{"d_model": 448, "moe_layers": [0, 1, 2, 3, 4, 5, 6, 7, 8, 9, 10, 11], "router_score": "sigmoid", "balance_bias": true, "router_logit_norm": 2.0, "init_std_router": 0.00857, "norm_eps": 1e-05, "lr": 0.000514, "seq_len": 1024, "steps": 21246}
Below are experts of layer 4 (counted from 0) of a mixture-of-experts language model. Rows are named router (the router's row for the expert) and show model dimensions 224-335. Each number is 128 + 24 x the weight over its row's rms, rounded and kept within 0 to 255. Numbers have three digits each.
After each expert's rows: a language model's description of what the expert responds to. This comes from a sample of Wikipedia text that the model never trained on.

# expert 5
router:156101142173103119121138103127129147150113130121118102166099145155163134138120069120142149132161135089146118127141183114115144122124121130151117098127139128111134059093141107094127131160139134099132127123105096150144118154111112134135117126126116125168105060112094147153099132094115073149129102128121124181127088113172162090128097155105
Interior or final pieces of rare and foreign words plus year endings, percent signs and closing brackets, as in Exche-quer, Ouagad-oug-ou, 20-12.

# expert 36
router:090113123162134114115157133121189136098140141070117149123101107127161153125081131091132143127121124109114134111107134108147150146128121119128144147130144131125104162122137146091112130110148126132128109142138135135101138127130103161138118141109112130087162112087147127129159140093163106148172191097154145127176142152132117141121103136130
Nouns for people, roles and groups after the or a, such as film, player, club, member, host, plus the preposition by.

# expert 1
router:131103127154153140134132151130126112145124099154114114108115134122124160114163163158123133158124130145113154106136135113126125125129119121121128124107147146127090110163150139179181133164068122157170126140183101097140127111158126097111130149160129106122144125133090132117187129041149169126112126129164118103117159138145136112062149124111
Number pieces in years, stats and coordinates such as 19, 20, 15, plus suffix pieces like th and Roman numerals I, II.

# expert 4
router:105129133100134144119168153100142137121136002146131128127095112127107128133149129135137139098134141127152134130124139123132086104160133125118112151128136133163119131132106078150096090132103112126144113142153109078122177121132130146121139080105132127155177116151134096119223123110103147126132118159122123034144108165116133117000094133119
Sentence-ending periods, abbreviation periods and single digits in numbers, times and table cells, such as No., 3:35, 240.

# expert 46
router:129116120141170128091156128154118134125132168137141142127116131113099148109121129138121105137167152146142101119129137116133096151118115164126119137126119126112126096102102128138155116103124135151137134098094127147118111107095122128127151143153107116134104117110125136120166150090123140113135122133128143150118097104147156154111126136103
Common abstract nouns and participles after articles or auxiliaries in prose, such as place, result, reason, used, plus month names.

# expert 59
router:087151121119141120093148142122118128146158049143130169118148147152111166121153096128131157015141084132139133120112132084119157111149094138069111141107137107120131133142134082193151134141120113116159107120148096091131173084127155118094146125113137108155144129140135098137194116221141124133143108119131100056174138136126166110141124147132
Standalone space tokens before dates and numbers in tables and prose, such as "in 1961", plus name endings like -an, -ans.

# expert 49
router:111132123098122123110181137109107132146137140149120142124117142151110124143162133137136143052119121145106140128126156088145124103147104129059110139118132127129117137131080090144123121122099116134153096155169098106119170107155131132108157121126122130164167145148149084131232125182105156136125115155133119000154109133128146105065120107119
Punctuation and tokens right after line breaks or headings, such as colons, commas, See, and country names like Sweden, Austria.

# expert 14
router:129124102093106143122110117155082111124156170106128154118126176128115158095093111132143101128124158130121116122159082162129122158133119116159149131119125164119136100112141126167123113124104115122130146154112146148143118132176090136149176100132130122092099139173117129119123140209153118123155148100139155146148107134149093084138149088115
Singular or plural head nouns after the, a or his, like building, story, technology, battalions, or endings such as -ation and -ment.

# expert 39
router:123131120117135114110120161047095152132088142168122088121130114141149113154108151131115144148147160133077118136150110125090115161153146132155143133118140099097171140132134133075123118106123148118134136193104170134109103118107095147122140129130112095088118119101140147146068152117129102157125139102135132181129134135122118080136143109140
Words in film, TV and music articles, such as film, album, episode, feature, cameo, plus punctuation in release-date lines.

# expert 62
router:121110150095105113139121121148071115100155156153131126108119111150115145135139143141122125119135103115110105125115133167119161108145154152154138113116178127150132186155131130141089139104149137117136131103120147128126152117158135139102135088150138102150203141116127087113086133045095131086143144125140106089162165149126132127077110087135
Paragraph breaks and heading markers before a new section, plus opening parentheses, quotes and dollar signs, as in ($ today) or $3,500.

# expert 8
router:139129106122138121116179148089118146139151179135137135135132161154127126121119083140112110110137116125100093118072140096138127137123128117130119135151131150180108156130105076143155122146123110119123114134145097131124131115098107145143116112095115136161147151108151110122210109081123148144131125121143100076137179125138152117041124099149
Country, state and city names such as England, Cuba and Ohio, plus year-ending digits (2024, 1990), usually right before a comma or table bar.

# expert 12
router:152110143147199107161136156194123163143107143133101134131159138110107119141204138126128147129149127133122159104118129108130092131105164083086134150167134133119128126132078127129116114100106097138131125096120123144175143186132106111132117134156147125156110172140159162119167130064122186113114120140130094132136170126127176118145117170130
Determiners, quantifiers and adjectives before a noun or in list labels, such as not, first, most, several, American, Famous, unknown.

# expert 48
router:142132134145133136066154148111144140118117134117143121121126167118133070123116123158129129108123162132125163103137086150108118131141129137155090120119095149099107141141079118140105147151079136098156169135146140099097121054097139170147125129056113126139153164165087118133167120102165092118125114101130094135085138181153118156126098115114
Subject and reflexive pronouns such as it, he, they, themselves, plus single digits in numbered lists, tables and track listings.

# expert 22
router:110127103114155109138172124063148147133135114162151103128126114105132140115110083115158183146078144177147148092119101106152154104112129113123097137166167146149126154161109101135139139149112109107135101146131133127128138134127150111138117125166138118160108159153127111133185158119167124142132134122122121129111125125131154120173151125150
Month names, two-digit year or day numbers, and country names in tables and dates, plus endings of foreign names like Banda.

# expert 51
router:129144136113103130142109108111136138156104113176132134135143151125094120153094144134137130135112157126134127132116133209158132155127128110104115162160163102133140188096143105162110131106147098154150096115135132157120108103163106100118121162097118111100127125073115118111080108090123095130151125126170123152115138135102106149116170118133
Endings that complete a word, often plural or name suffixes, such as ers, ley, ton, ation, ings, and States after United.

# expert 23
router:117116144126148145135138139086152091132126127118110110157110138137143137143152148163129143132121105105110158177097133090099141141117144118177117147102110140112148078143126115156112147167161106130136167132138126143162119085114129117103130175138133121110117130129158123105105158110100142114109115151134088130099118134141136147162103136140
First pieces of capitalized names and words after "the" or a quote, such as Four, eighth, End-eavour, Field-ing, British.

# expert 6
router:124155129155093148155126090148074135154117142095145090145139099105129141103117095146098121153129120127164144103137168111123138079149120151105119140115114145081141138150117125123130111148105111178161136118162114102173107088117126081138089108107138129097145171136137131128084147221087130125111112126108133123117132119141123121134151125126
Finite verbs and auxiliaries right after a subject, often he or a noun phrase in biographies, such as was, had, won, served, held.

# expert 52
router:146105125131098107152114122110113119144110137138118105109118122064132116118117104127113122170085129122131141135177145129136142130143090102124156123114143083129114162114135102104146166094183107133132156106148102142119140144137151114126126126140091111122126132111176138113105119130141124135086120078147164155124110086099131132155130140102
Final suffix pieces of surnames and place names, such as ville, son, berg, mann, plus opening parentheses and was.

# expert 57
router:104139155093134130119162140095117135138139142135115131128129160125115147116142121126133128046122104152130137130107113125162146100145106133082114159083118139121119142126062092155113129136098119145141120143151090128144164122135146144095130105139117137164182114136150103130186139060112171133113102160137139002136095110148154095018098107118
Commas, periods, closing parentheses and quotation marks that end a phrase, title or clause, such as ), ", ).

# expert 41
router:098141127110100111091170114120105126159160082137108140126118157129136142147145131120139128114108122163129159150108142142139129095131112146067105143103108142106101145143082107129098139097100095132140128149169114113123150128117137127099158157117114138151155144117135054137241119197107141140134135162099115022155137154105155129078124101110
Leading digits of years and ISBNs, mainly 19, 20, 18 and 97, in dates, discographies, tables and bibliographic lists.

# expert 9
router:137120151135140127136149129093178145105138116132149156128120119148113128122146161130145142125075124110130134134110100145095122160114166143140146087132114169126158144155155126119164131089145131157121066102123116151130103145127104140148110120130122152116110129153162139102142096110192154122158137094106088151137128143125149118105140124145
Single digits inside numbers and scores in tables, plus prepositions like at, into, between and stray word pieces such as ast, le.

# expert 44
router:110146115090119144117108127133090113146136166050141167114132130118155140148120092128126115130132163087151114132141135134107128117127064107095125127121106161069093134123119096137193111140117121104173129167125109083162149117130125108093141139118151107114131155129155133118159129176081132122128101178117124112093139131094120134089115124082
Conjunctions, prepositions and verbs after a comma or it, such as and, in, was and found, plus participles like given, creating, provided.

# expert 7
router:144098142132145144123114132149127102083116097138085161136114092157164107123053148132126142147138089106129102127158138128122156141124125145138140110171089111134164166137109177122106125081153120148128126126133156121138084164138134156123114145113132129135157143122138106120120117058140157144153126093130107152107096132118158156085124171098
Connectives and verbs mid-sentence in sports and biography prose, such as as, that, by, which, when, including, played.

# expert 19
router:119140118115085158113101132172120106137141161145117089119150099151101130148158119153128078126146135115121148124075147065130135103138149118178123145145134122119093085105169127138110139164105135109111143106137130152100123100170145153138116136130134122146095091103161118103126160063116137124160111149145140128113123109128153122176147116136
Single capital letters or first pieces opening names and abbreviations, such as D, R, Ho, Tr, Inc, often before periods.

# expert 11
router:130142170115071128145110143196119099107130143115164115113166147125106143117153131145091153138120122128146100145104093078126124062110139175120131139102133121062134075131132099135102089145151147089086101117113106134151109149162144156137144121147125108130131151126116118119127119127096110133128130140122136141131152164102120147148158106147
Heading markers, paragraph breaks and dashes, plus institutional nouns like State, University, Film, Culture and Research that follow them.

# expert 53
router:122140137087110189190101125136139129123118112144123115131105127151154087115177145137153136135127144166146117146099110175158110142113127138127095111151112118102138161092102132144191128159147161128105154127096150101153112132070149115099143130109165123112126147125138109129080114107086163093126150127080109138112132130121124174105154132113
Prepositions like for, on, with and by in running prose, and completing suffixes such as -illed, -ved, -ily, -inal.

# expert 3
router:132124116169104096114126147152124143124137057114135103109139131147120122127103124171146139129101115151126162129137176104115122112108151129115101124128146135057130100132145136112183146128092171087110129115126104080184104083109154140116134122164140139107130121104106128138076116177091127097128119137108172102122104115103146084130139159157
Forms of be and have, articles and possessives after a subject, as in is a, was a, were also, his.

# expert 30
router:133155148110145134068134130082163120167106114119143123125146140147115139107136117117137162144089132122132152155109145178150144074157145126151128177133139130174117172138158171111146132105121087129141108116132137125093106161099129138117150142149104132188125163159141140111112181132115138125147127174143146134152130154169126155158107126115
Space-led first pieces of words, mostly single capitals or capitalized stems beginning a name or term, such as R, C, Illust, Dyn.

# expert 40
router:129103114133108135117140143083127130133130193109119097119145157137140158136125203075110155099145116096132144139133157135141133093127123114079152076082138151088123118122125092131189116108109113133132122147143118106166142101127130111124116118129145153106154131118128112141149136068106137133150131149164134102088140102118132106012109140133
Commas, and, with, or, but, semicolons joining clauses and list items, and the comma in dates like March 22, 1991.

# expert 25
router:123127141138119139104143115113143140121112144105129139134125124118108158151139107119107092108128119158130106121138099148112119175158153123135143117179160099193128116125101126119138113100133105119133130116164141131099168099120116118112136120133102141117164114123136083096172166112135111130130146153146148137111077097121144149149137148113
Given names, surname pieces and occupation words in biographies, such as John, David, player, coach, politician, plus longitude °W.

# expert 21
router:140151163123136153143077148163151131133128152123142142125159151111153092137141134151133118096136122160143128157122131159127146180072092112109147135144135115145127211116144160133085149133157109095116123153156146125091110192142100133118107097101139095100106102157150116123069187189110135140120185114123122122131137136128131139148163108115
Prepositions and clause links after a noun or verb, such as of, to, for, by, that, where, who.

# expert 24
router:137136142080142149134143141119070141098113146103151110113125151143138130104084136108114088115150186152127105097151111154159143140159157106143080118079178101153135142127115088116128140122095122137092091158127155116126171140085126114118134152144125092118146112190089145126103122152159107143135104093128103129112074126104166139152121139133
Final pieces of names and foreign words, often surnames and taxon names, such as ie, ley, é, ire, as in Cissé or Airey.

# expert 10
router:129132075094064107104105136122106128165146164145098161089088118114128141137098103123104139134103152137128152117111085157109122134125126137141148126108132175083133178074146133150139146130125136161116167136120128141109156102116128099110137131111143135119117166123161153133109111127122141109144105165126147156114121116135101113135139087099
Final pieces of long or technical words and table column headers, such as stoichiometry, receptor, Domain, Rank, Pts.

# expert 31
router:097127157119138121130112130136118105129188059108128143133156137120115087166105128158121139081109144131133157122118133153125122115146153177060078116103123092046138131151176095143188117164131143107125112158138109147135152144134135114132105129122094151126147118134119155119191126139089136136126129167140136106146142157103137115071116143140
Space tokens in tables and lists right before dates or numbers, plus odd mid-word pieces like un, ob, aw, ud.

# expert 35
router:134091150138146117092116096172099125114158177139120119079138120124138129157141100114143139107130098167178132138123114077146155144156124133136123109151106075182145173120145146128103066169118143127110130136110088111143128138130144114121096143124139099117122124115112128127073162149109165132150156081118159132141165102125172150165123152115
The words of and to, plus verbs and content words after to, would or not, such as make, be, become, clean.

# expert 16
router:113110115108126108109145110115111139140142145113126132125091137147135157130139122135136128035125129117156107128111129131146129092125140122125109142088153125136125145143145080144143121154119123153154115133123118126119160123126122110096140113124151142158144144139144084110255117221122169136148098146132115000144124155143136141031106094127
Articles the and The after prepositions, commas and sentence starts in prose, plus words like only, numerous, poor.

# expert 47
router:112145120129093153127127163144144154149125109102125089127130139078140127129125094131121120100154112110129123113134178124159139095123138145099132104095116176143105138113094113150181117137108137124136139127158109103116168139091116120123130100116120097134136125139133148084246156122078141094104088132094122135167164203122128155141149122150
Single and double digits in scores, tables and date ranges like 6–3, 8–9, plus word endings like -al, -et, -el.

# expert 26
router:122135111156148135128083124140124121103138071137115149114143093113156110164094124156151141159148091142117158126166143102117116163104144107138120129091091125161093062083114134115061107128150110144132154131170145083110186077114159156116135104143135139138106154117130130134108128124110120164126125155132138135120157125115068078105131126165
Spaces before years and numbers in dates and tables, and words like New, St, South, West, other and back that begin place names or phrases.

# expert 38
router:100118112127142124160119126126146135110171000116105128143126105153113171144115153120139135105135141159137094148124097078169119097094125109174145116122144107154121109158178106106172142144119132145127143122134124104098092101111122122153124116093089120103112140120102131109167155255118164123113136084129134107121137135143124119166102121145
The, a, an and its inside sentences after of, in or as, plus middle pieces of rare words and names like per, re, ro.

# expert 27
router:138131092127132155131129133141175135142144217128101133124161100112095143131137127150118153134084140111151085131150129139118093111160157172130102141149120117175112134134127125128143153156118111105157072137136100073150153121123136141079144132146140118131119141099140099135163122113136191131151121104114129098153139127138112174226151087118
Pipe separators and numbers in Wikipedia tables, coordinate marks like ′ and °N, and the verbs named or called.

# expert 17
router:108137137151158119114103131140196107139126240125142130110135150144134127121107136137117106128136109140141150134133120128136129156122108169102112159122139129205114087119132083134137114186118127134160141144144090123123123127139152130123126071110117135167122092147137137115070136121117144112149114135141125097129156117105094140255120073121
Pipe separators starting or dividing table rows in lists, filmographies and results tables, plus wiki-link pipes like [[Virginia Woolf|.

# expert 34
router:138115142136133130123154126091189115109146186137138142163134142104145131119146109097120136125116165098126133128123103203112113152126147098158143148097136135147142152128123166102152115086131115136134147132115131113119131117121106142090134161103121156129137125159105127137136129255125156110131160169158133117151105154147121160189077150126
First names and the opening pieces of surnames in lists and tables, such as John, Robert, Bos in Bosman, Wals in Walshe.

# expert 42
router:125129119121131116107152146118143108169130252147108148115137146139109113107153134119124120134140146127153152117108168119128152102153076116095125144077141152136136164130103102129115127134139130161165100115151095099094160118157143122080125076104131145177159121157147103137128157082099136128143115123103144035148153133120151119172105104108
Punctuation ending clauses and list items, especially semicolons, periods, commas and table pipes, such as ;, )., ".

# expert 28
router:110156128145177127147119153163111151111137122146067141092132127160118123123097060125140125118101104137127110127137103100126144106149131122095170125119119097168143121105123091135111117126125129143135126118147119112080162095093159113127117123123135148103093105110095147150137131191105127131122111083100131118112100148130121096118129103134
Prepositions of, in, from, or, at in running prose, plus compass words South, North and name particles de, al.

# expert 29
router:102098112140128077138067113106135131121104139136137142153126150122114106157114152142132128128154106118119129151161121146128154118095145153105141098107104160171128110131147097124136148170132109122130138133102151154159120092127145140099143094129122127114126112094115121148159140087135138143136160117120109146111156129115144131124142109145
Year and digit pieces after 19 or 20, and interior syllables of names and taxa, such as Scardov-i, W-ess-ex, Noct-u-idae.

# expert 0
router:159153132159139128170096158144092132159130159133121108109097122086144123147109161120115116142116146122079157111125135086139143135115119083155123109144179153144123146158122118171151118146082132126154104122177080083158140121111212117113073129149152131107159127171083121136141162089153109144121113134128107106125107154135104123170136120106
Line breaks after table rows, headings and closing parentheses, plus capital letters inside acronyms and names, such as UL-T-RA, NYP-L, IB-P.

# expert 37
router:134129078129142138097112096117146122174127255158088130116136147176122128164148134153115132094092106163133159144131134120115121123150136152125112129148130174085123139188110118142132127109113082074135124107099165121123133150141110104117139123161151133152157132138119129124158149139085170094139116132118098132122162133110140099218133139131
Pipe separators after numbers in table rows, plus and, semicolons, and Romance word endings like o, os.

# expert 2
router:100120125101146088154145136124109143140141090135110142136141136143148171141153144119111114087127124140095158135114129156112127112132146139104108154072160124162108144140133110147134122156143167133142127100138131132097159155153158117149156105088124117154164128137141167111045108057111128113132122120153157093159176112119120136079091130136
Hyphens, en dashes, opening parentheses, opening quotes and slashes, often in score lines, list bullets, chemical names and table cells like 1–2.

# expert 43
router:126103151110162139150122120125136159178116083138094155126096153098087130097132144132148113123110100135112167121106119072106126104138119112120094099093154135168095090123121148149169161130168100111095129099111139136201160161131171175143085130120140148106085164125133130177159119137129146106132121105105118123102112111139129169127084141122
Noun-phrase openers such as a, an, first, one, two, New, more, other, often after is, as, of.

# expert 15
router:178148158146119110167123147121113132198118149120131115144117119123112145103091164167117147116152114118146145142143112180113128140118114177122116121126101151134128138158167116111149094097119102132153090151131158149150105120144130141133136066170158151136134110161107135120151138185146145121129116136094110135114156121105096104141108179125
Head nouns after the or a naming organizations, periods or sports units, such as season, League, team, School, village.

# expert 55
router:111130124097123122111181137110107132144137140148122143124117140150111121145162131141136142052119122146106139127123156087144123100146106130060110141117132128133117140129079091144122122124097116133154095155169098106119169106152130132106158117127122130165168144147148079129238124183104155137126116159135118000154108133130145108069121105119
Tokens at the start of section headings, table headers and infobox lines, such as Track, Certified, Description, dashes, pipes, spaces.

# expert 61
router:123132133118096114148145147104091129133142140141133147128140120145112136099135117134145137107121161162124095130121176111115134145141126125078138165119135088157118166137102096133103136163099103131133095139161104111117142102122122125101130100127129129160132105148137111130211108197139167119118104169113143064092124099188109151171109113122
Month names in dates, such as May, June, January, often after on or a colon, plus abbreviated months like Dec, Jun.

# expert 45
router:134173163120154148162112130170190146093133129124166132153161132106105121134156143092134126161173150146118079141145139133152130076101148101100147134131116122068115075096130159138122141135149162129109134093116109122165095157149141094133136118118140152137096150159099134156123081139167142119091153158167110125159124125096128154130104140150
Possessives and adjective-like modifiers before a noun, such as his, their, its, this, American, National, comic, youth.

# expert 58
router:093153122099117097135121135124136110155111208158127155126106122107105148140125117118128087136126132112146139139138154167124143149197102122152116137138137178107133090155099154124147155111117168115132098104121094106080137159153128128174129156133142140142122147167098168126108125170146111120142134128103147092117154130137164139010133162121
Prepositions in, on, at, during after located or born, and colons after field labels in infoboxes like Country: Spain.

# expert 13
router:093114127124108122112143131130116125155144161128115147131118137149147129143120110134130138041134164144149133133106149120125138117143135110136118146117142118116140157126136113150125131120108103118117099118118098123116145110125130096120130132138138137145131125110133054118255139193119140137154135167125134000132127143131148136000114123111
The word the after of or to, plus table separator rows, section headings, and United States in location infoboxes.

# expert 56
router:142154077110135126133167130109149150137148077123101123164110127153166132122135156125140111082098137129141156136139112122136131107104122086158106149102134171109110135134159115139143120145089155126130102108167136101132153086168161102137170155077130151127132091145140105134073104021149129126149103169091113093132140160158138166142125144138
Line breaks and the hyphen bullets that follow them in infobox lists, table row ends, and headings like Career history or Professional ratings.

# expert 54
router:140091117135154171181183159109171139117122145149127135165104110142123138148136145107111105144125142116085118132129111200111134191124122071107117137136145175170131128160110102106128103132107141067118151144109152151146156125140099137102101138118114123110118104089144129153160127218100118152142118163130116115112135079107147151124126157138
Words inside proper names of people, places and titles, such as City, York, John, University, Bilbao, Express.

# expert 33
router:134161109136161111093120109158100092129148071130163107093124119148131110105106104123124170135114134095134160097099164114146090095171114127205121120162113134140117151132170144117097092151119119119134161105093107144097152126120140116150143162142127147158119113124133161136113158056131135157145086185139100139134157158151057178119162096144
First pieces of names and rare words, often single capital letters after a space, parenthesis or quote, such as R, Char, Var.

# expert 32
router:078108148114110130130132125111164139122133000082143111115138128112152132111116113147121139100140136154145124143117132105137114102094123137096165138134117124145127095156125144113139133129114121137117140125130103128116122139111094128106140105185120104129126151147138091157174103223120129130130111091128129119106157121129138155132104137136
Words starting sentences or paragraphs, such as The, In, This, All and Both, and mid-sentence the, his, her, an.

# expert 63
router:132155146122138107131118163091095157144126155125108141152106186130108183111142067160096127148136133136119131124132137108156132095142138157114115117091097102095115164160126150167177113120084121130128082100143091099114169127145090090144128120154106109137150152111099124133115154190145092116127104138095152111120132141127156085117133085104
Closing parentheses, line breaks, heading ends, degree signs and units like km, °, ″S, plus words after a determiner like reorgan, remaining.

# expert 60
router:121128096110094117124155108100131078135118109137154124097135090159108117137099122100161137125154129140194073159135131108132155126133179106113108129129113103128179095145108138115091138130121160116138158134121123110105147118111155110199138119138141165142183109131120121158156150120125080142151131102147128144127145176081103111137142095117
Musician biographies and discographies, with music words such as music, vocals, Lyricist, singer, born, and pronouns him and he.

# expert 20
router:153139114146127117156172098163157148146116075094132114136175112152189124168123081119120130129110103118152126090142156114143093104119128143101110175098151144128074148134142139172092161119133074131123133090126166151109109119124161134100106147129150112141159093174100129140076074071146131119114087121143114146128112110132086142133128135114
Spaces and 19/20 starting a year after a date or table bar, sports nouns like team, season and year, and odd mid-word pieces like ac and ec.

# expert 18
router:122109108167118103073123115120111096082168126138139101123157095112150110123141180111113088142131084152158144103138118100088100109108088133151143134116114096134113133126190178114074155114111159129136114108115121129146090159146106098148113100123148145106100109091075129128112103097129108162106136139084119147114148099159166085143104129158
Short lowercase pieces inside words, often names and foreign words, such as ad, ag, ak, il, ut, as in H-alt-ing or sm-oot-her.